{
  "n_layer": 10,
  "d_model": 128,
  "lr_router": 0.000709,
  "rope_fraction": 1.0,
  "qk_norm": true,
  "attn_scale": 0.177,
  "parallel_block": false,
  "init_std_o": 0.00818,
  "beta1": 0.95,
  "decay_shape": "linear",
  "train_tokens": 245000000
}
Below are experts of layer 4 (counted from 0) of a mixture-of-experts language model. Rows are named router (the router's row for the expert), gate (a neuron's input weights, with its number), up (a neuron's input weights, with its number) and show model dimensions 64-127. Each number is 128 + 32 x the weight over its row's rms, rounded and kept within 0 to 255. Numbers have three digits each.
Before each expert's rows: "mostly gets" lists some tokens that are sent to it at least half of the time. This comes from a sample of Wikipedia text that the model never trained on.

# expert 5
mostly gets: " ==", " =", " ===", "′", "=", " ·"
router:107155143126093107173122100155100084155062141146133106082096084086187125121150157131133091050181089162210185134105148121135114140124172073132142122129129185134090129106127115091104102148192141
gate11:130129173165171148142101054123087125139063106096121085117110092107178170058143147127161143131155157147114118102111091128140040138109149140180143156152153143152150147167092103117113165068140128
up11:120158080090133159064107067158146090182113164121088197159101127108128135136147155080114161115129092133108185158144127125127143115120146099152069059143135184110108136098098151156109115122161087
gate12:156097180092098122077095183106087111156116107109162163136171097134223146130071148163146053050171130135177131138134182111141108098133148099135110088166180144129075104087076119102115153063128139
up12:103102138154111093178133108133132159080144135138199101113136079152092176200059134098144141123193168136134152096131163168146122103124156117110184122058077130143140164145138086112168172114156125
gate13:136102086114128187133134134135150149097145086142116104111101052173062138089168153162122129121146111171162157092109185135070062093104156111141137125100156136145158109099102160152169104118184107
up13:096116160109153071177162121056119132095088152112140164168173173128160131161039067109125100166086150078132096138125142112082170151124152158110161116150074100104089168097079117105150077082101201
gate14:146168119126108114142108171164171146191063161128151166131079156113106157103157107095107158121118101097139178161122109172129117118153125179128131066094169199107135111150112130160079150178242129
up14:106108209182138047125127142187099184077099136161137140100094077134157135110105055095166123065180119085086136153121128119158100090114114138166149144186119100088124168154165150095149079110150130
gate15:150109191128140133121134183177144133174117157164106094127114084112156153182084117086097096087165135072108159068131103147156149105112125086156103102119093164165162158116150164181145124119143159
up15:133126206123106110105180132161136134118067199148168128186129095155128152141192145129185122140144090155183092081154150093105177131071083111144136171111144161117136118150106164173065095119098129
gate16:113166116174173096134103056082088157123209191148088130111064109154136132081099131149105097071126140112126169066148065131111109138128102106133146094122095207043156074092191165129088143105124165
up16:122161084085123168172127141092099085136149131113103125137114106075110119179102136141119102077157154139176119167115116143152141124155134086082079082146131094142063179128184116092185134108159087
gate17:101067146121161160135142122133110083157139136053163084152112100113146159134129116087080090052168119129179124160157067134111075110113164089121096148051124144136138104117113124054084079171158068
up17:131159138122144116119080213126186089141126160150109143175169144152143170133147179118167129135166157114175118086149180086182136101106099143157114125143223119151093113172096137114122114077113131
gate18:166122134166131141162099105152038089220111134084166140124161105124195107107173184123116193128139093094166134069110112157123163166066146099068136159119168162162145099148124130123092124148052143
up18:106096121153137132107116087170118106211080156083155152196161099105194201151156119119149137104126146114138127094061103104156129156189092127148119123113083105126096037089107093120077098091150150
gate19:118109083117065087185154212109098089113132132109157092145075131136138144115116112102137116124156109164186180166123150132131094143094124136121129084134121144148150130088132124092101136114163116
up19:072157106114031148173168111133083125087101076044179091098099137111153106099088127163131128106147139159082120172119121120108066113162089087107107115165155065190059129157134114122121087117173102
gate20:212126079088091158124137141150106165123126078161097160169172090141103113061164160125155095110160086143107124073077126077133103150093105157156147132110155101104118124160079103116181166056153098
up20:184076108118105152132089175102197108110139141134157130191136144121122090128123161146100095156144180139121161098095165110103111098151119104143117107079110164203053117106083113180166129113157089
gate21:186128135169110109112147153163159049167075107105043156111083123089151122105202126121147117108156132116108126126135148190181159142118097136125152063144145134132114121191136113096105163117138161
up21:159194174116131071176104131137138124176202200144108120092125122127136179152135155102170132141058124124125160171145067123127125109140080138118089080109183163104142162142108128138123104193177156
gate22:150141064094154129117128128164103096141094115090174142131156204122201100139155102163161125101191154192170087118084118087132151121165122156136106125193165153152120179105138154140125114149114107
up22:144154145179052107123185125085164099153139150091091131118105165124141134155180116129167144126162088095154129109152131114152055152122178106203141162101138145100096128095159143155153166203128139
gate23:107088152105121154094135200130181095191139192159092123115100173132198113159139086134152128156162151156146173118125099134144166135151130072069081156137084127199106133084144159109061127155115124
up23:094125173142155179112198128104096129104123114122117086123151159078147158181131159117119141143110164137108174058094137148128136213078110031161140086094093093128104082125145110066113070107067146
gate24:132113119101153047118166112159075128167109094126062118099110105137132111084138172135074107091130129161139117109179059190077143122188087085188130125152153128132169096103117135179113117139155138
up24:122135127113167168117108144192162110111174133137119154128114124101090112082149160118161191132107139152112156051103113096097088084094128119154192158061146145150109078118084090130144082120126138
gate25:120138172126094121166073096139061130122170118126168119149119105103225103136160080071125152103138084121171130080115161095154131076141147135139144152121119138183168125123082125199038116103123159
up25:126101150134132136113136131106139116142113154150146105142124175101053086120104112142050106108132126156107182136130081159153148142105103122086080120150117167128117109079136102092181166104150186

# expert 6
mostly gets: "ating", "ated", " use", " held", "ised", "ted"
router:090095148202104139087163119184082179118155140077085107141168175110113114109133105119135117075168191098135112100095130084093144108118087149109173085148128145205124102109150117086149139062125151
gate0:136125135106123075102127124126169173133084145096139088147153062145105149114118111135056092156124096106148114140148113157136096149073105144149165187153121108083078139133096165105122189180095061
up0:133065177116179175104097142114131109085126103074158116116135165116125099085151143141096110167117070078155077137124168114140133062146152135169176120123101138161111119123071112129161148107089090
gate1:118131187136138135164167175125131016131113063117140161125137177108161126148130122097095063100151176107191162154111165184098121116087118107155144072168110173130121112124144116139168146092158216
up1:206122154201081144133122191139145081177105149105087074186161154056152119195132138139115072138175147147153134140103115111092103177070164103198135130141155175146114124119140127135157137141131156
gate2:151121080100067114089103104131151180069121182079166117139122080087106118118056098124114140136126108067098104111150135095116182096175084107122140103112132095165168168172118096105115156171184159
up2:156170159123188120139127140107138124134110140126134162116090063094172149174123124173113095126144089138116103147130166146093118117148176171081112106096168118165155152105102058113134079171142122
gate3:151203134151126104146135162134100117116078092077064117137102093140127154197166152094081156053097164135181209081163157054171109162146156148153144095168130171105130126167172145122168162104119134
up3:163126146176118139110149116171135113152123141056112129045133180157151138113107169129116139131132178147101130124162055085082170150111105123141079142142101173134097167145118146131189130076105145
gate4:160084121119135106162121120095144185196078169080162110145119152106098179126116122133164082101136147106161143099130148186105121146119136080104118135147127101129075158134119130055087062101106107
up4:139150130158137248114129170171103136150132088203131158128154140109166150194146104141149136109148125163124104098155117091109099165167085144172127147171141111065167164111155097083183118178140120
gate5:135119067183101139166105159153187134152110112106114094082171157091199098110096097131108146095082159087144109125098125124133150146080139092197125121132171157131074135117158125177170149127108155
up5:136135084166111149125140110122088131160108118133179134100153090168082142149131159157154084181163126168137128090070128100129117090150068131048110146091129065170074098112132101047120117175147164
gate6:106128148199046120161162121151198170116147170127112171133116132088105118115138083111124130130197104131124101156129115108181168133128126113177161079132174097180135136180109189150125124118190115
up6:166167097086167090149091147103118104072068151170113070084163138136144145124106115133164124123135073100089152141172167168122076163138153182147126143117133105135190139115189148195100109154111178
gate7:083092165100114122157127117087092176109118088159089106130094078139126141100126130143130133102096123158123110160187131056117122169141156141150139171137125165153105096099089101053125095119164137
up7:138107130113069162110114088215108097148138151108160126073193141114158119157147091107151065139079138064097065167094095199156118125113102167118158129126149114114119115199150156103079119154132157
gate8:118084173138129141136144124120092162089110139113144194189147137123040158141110119161157117143089113156117102135062053107076161205121134155096142149140138118160102164154134100188117199166128185
up8:164084133144077099158127148104106143132115161143151096058094133203137109118119107145145142170191160125123162109136115090133151132121107129093099148169179117141088158094102176087124088101108163
gate9:119083154153098138142128155047119152124126111130179202185161135139083090091163189144187142123126099114163118132090122140157147077078165197100158149122109143118122153130190102122154194156093148
up9:097141192112070104124123125140119102140068127125150092122191114126172140144119124107146153143097127097185117109139211155151176157152095150195193191150107083114066121156140119077146122114136113
gate10:112082128117120161114129148152119152131168140149093147143176119106125095137190144108115083128150104134110133130136101145189121077163047175143141151111115207129136119133151207089162091130162134
up10:132118159116141108144084125172173127090201141131084144194095140100165160159136071115122104161207161089094164119115099118144142167096115066143177100111133169157133120087097083177145164088140154
gate11:124072139097149131130124173092108110126137140146134046141075107153179103130148137145134106121176161099192175139068105056110132176140108190174135060142109129170183141179106102137111086160164194
up11:178104119101125119171094181149193095113137116181138102134071150104098158160080112113142134139089104091090148119126121082123143142161053152099174120158111107128135147105106090112140142116099140
gate12:105083116115100147112121167156092164144121102118079172167140133044067095070124129088102118159125166159122100196096125100113159153141094119125134166082094085108089112158058199159139174097091120
up12:138134136144078143101083175133141123116138132115054127159085114069084124081104141142089151150169126124109107157073117122095153107190144129156090201133180088137151180139121129080145100123111093
gate13:121146118168162171164119131101124139171157124100120179085097081149139152109113103134142202099151179099180128082145166164180169190127127120154153126077165139131081068085173128081187166090139147
up13:096108160141133059114170184159124155119189195111112133113157114156116161074156134137050104166144108124129142147105088134111124128162148107129180079097094142119120170082061122116115114096132164
gate14:072099138136182133124164174134166102083156086094101115151129129168067091073161128109109155098118165180111119157169075151057139083114087154171171132172142132121157131155094115099142131120102064
up14:142153143147068099080129207100115154109209113124139146146137150124133108143129038099134099119114125127139094136160157120095186152145119079116132116155195132126142186078119139127154114162162121

# expert 7
mostly gets: "son", "burgh", "ford", "berg", "burg", "ington"
router:121069108057168158108145091129115123118140112144189120129145135060171126102130130121177179183146080133122164171148119198125154094131107112111059100167076159082162171174067093152131144125091155
gate0:144139107081129114180081154107116132146068104121184146183147152071064096116104116116128141147110121118137143108124192155120101096152148134156079190129117130147134124119097114168082153074188093
up0:077116131084097155162089104063145102162087119089130119140110143093145117107103135077110082132118118100095110157200198168171162115074099139179140164140192113132102160165152098128185129095157137
gate1:095138122080144141127131123100110133132114132137180099110148127165138130173108107133157143118138128110213111143028131139150137081089138190118126091092177172173092140138156126133194176031154131
up1:081140185115126154088131055106173145176162075086095118120089205093153145148151159143127144175075137092156156115116115161125153107091149200146119185072141107166098165159160086137108141151094142
gate2:181147152119134050186145106130095137182152110140126122131098073143104182148112098111163132153160165143128186139068163142134117160154093151068111105162168110122127117174123150100162108130064103
up2:121084092119055121133159114136120122124132106101122079136120119097121148103096147150146154151084121127122108136147106061178177158063158169136158137125142077128122169125098130104045078136111123
gate3:125147122165074092124114077179127168173088101117140123154172092181095169134115129175121143138149107143150124172147171115149121077090096065136150128188152080080094172150157157139171117108021113
up3:128182089109157164169129120122066161175074097107109158132093157087137086153151093103102161117093122127073167105144129130100135133160129132165061140101149087099083137154071120120067084171138091
gate4:157135086117132156148113158098131149136124163112119152149201128173110195114143158141107136124156120125155125160123129168094127109153089129165118153202189145089072169195102134086108141083111176
up4:112112102084156157044144140179115119102136129121046179123094119152104132128127126086081136132111116089113096176166141157136122149128060113122154088116139124159160188065147124163081178139139131
gate5:143091150068122135078135168134131140101112142145137119134123118096176161148132182129092109127115130077175175115134087053175143152096079153115127116127126191124128174138145111168132070084131127
up5:098142086099101139161107123074126079150167173156104099148158135141205150179140079123164101106121078154186088116124161117157104139086193115129156150152167111164123102167126113137124135111140120
gate6:114146090085100159084133125092106116071061101106138100106116152111090097162118120107124143094140091099208175111165165055152163132083075131112077136144147110178111139154179156140139196156108187
up6:132139123104096112100132075147170130155142138088125126152138085133052152125144131188104134116106163135105145187114100157113079165105137107158140195077152130113174181179110177158106146147133084
gate7:160119114093157150162170154125155164096128216127091130133109148064200111091148129080088085077105081155126132150111115125117192126112136142153111081204142179177108113089161171130139157131165106
up7:087103106153124092144082132143145074103163134125197091089185146146055136165196128109125162131087179128122130046150114088118115185133125148113150106144139105177144067147126080167072114116103137
gate8:142088132158081103140115130115139141155147138197149142112058086079179125125067172103122155178097074096104134147080154131187116069109085074095122159134122169165111104134067146130194152071127112
up8:101117140198173145021087129102153158126154132177160173096139122104155124130120095120123137154102096087100129158046097109107138095120165154105134136147094135099167145156152133202128075101174108
gate9:119090140103149134118165104135067083150200119123086074090078112116124130119136131155146151185135105065112173102158050169185155101147148170110103140101111133100161077177188191142135158122158079
up9:129157169103192153118165146151115110154152126076153182143170137085210098136152122183098142136090130080093125159139115138100106080097139140154099149136172113175163116178153089120149165109174163
gate10:056184137123082175123169049126102143177136133090128104191150156167146135123170179157140089145173163133104156082132073180171067117060139155164177117125163079158166124160090102152137151116114102
up10:134145133117110142168142098171135152111085136121143133109118100086107127110154105062164182119099145169101189118130095166177094110103117138115083085089144112159112092155123162140091071114130140
gate11:089114131065095116119154060136108123125106187083108110162149138105150055100159117071111097085144154118155131171160066132134088148146134173070160133122153149126120163103090155094185173126129104
up11:131170179126130120103163060128156158118147136117126190139109187139120116137125131128112112136083148165127181153131098150132109164120146078056139166123191142150174131137154157120177127128155113
gate12:081113163096163134114077118096106118131123113172194095129117152092135186198108168152110071129057134165103164125139079165107112113137118065099096160119128132199125115127092143048128164208181139
up12:114167211130129096154147108141140166150106121133123083165109055127128133148104155107150137122092153149119118109142144198113129082151097182182113144112119102105102142128101139106091134142112184
gate13:049155107097164157156147162128100125104102161132114134146148080047124188101092069149145129111102141124153129159128118098152077149153166101129069083131123119150121113230131163126122113146147155
up13:150127152083090154102184138123145164182100106148123088163139135148145203111180131077036058123158150137133120126172144107154190111192080132124170137139092082095150099126058140122150147138170102
gate14:118137084139250165155122143210087076112095137167152109151111118132178082158085130121111145086097067122083105114108107156218177105161097091149105086176055130137128150147121101152112100149168116
up14:085114074181166152187120108149143154125162155116143170154207162184130169132151112158129127127144118157126109111118181108199105081098139085114088113175152124108115097120178207111124133140091169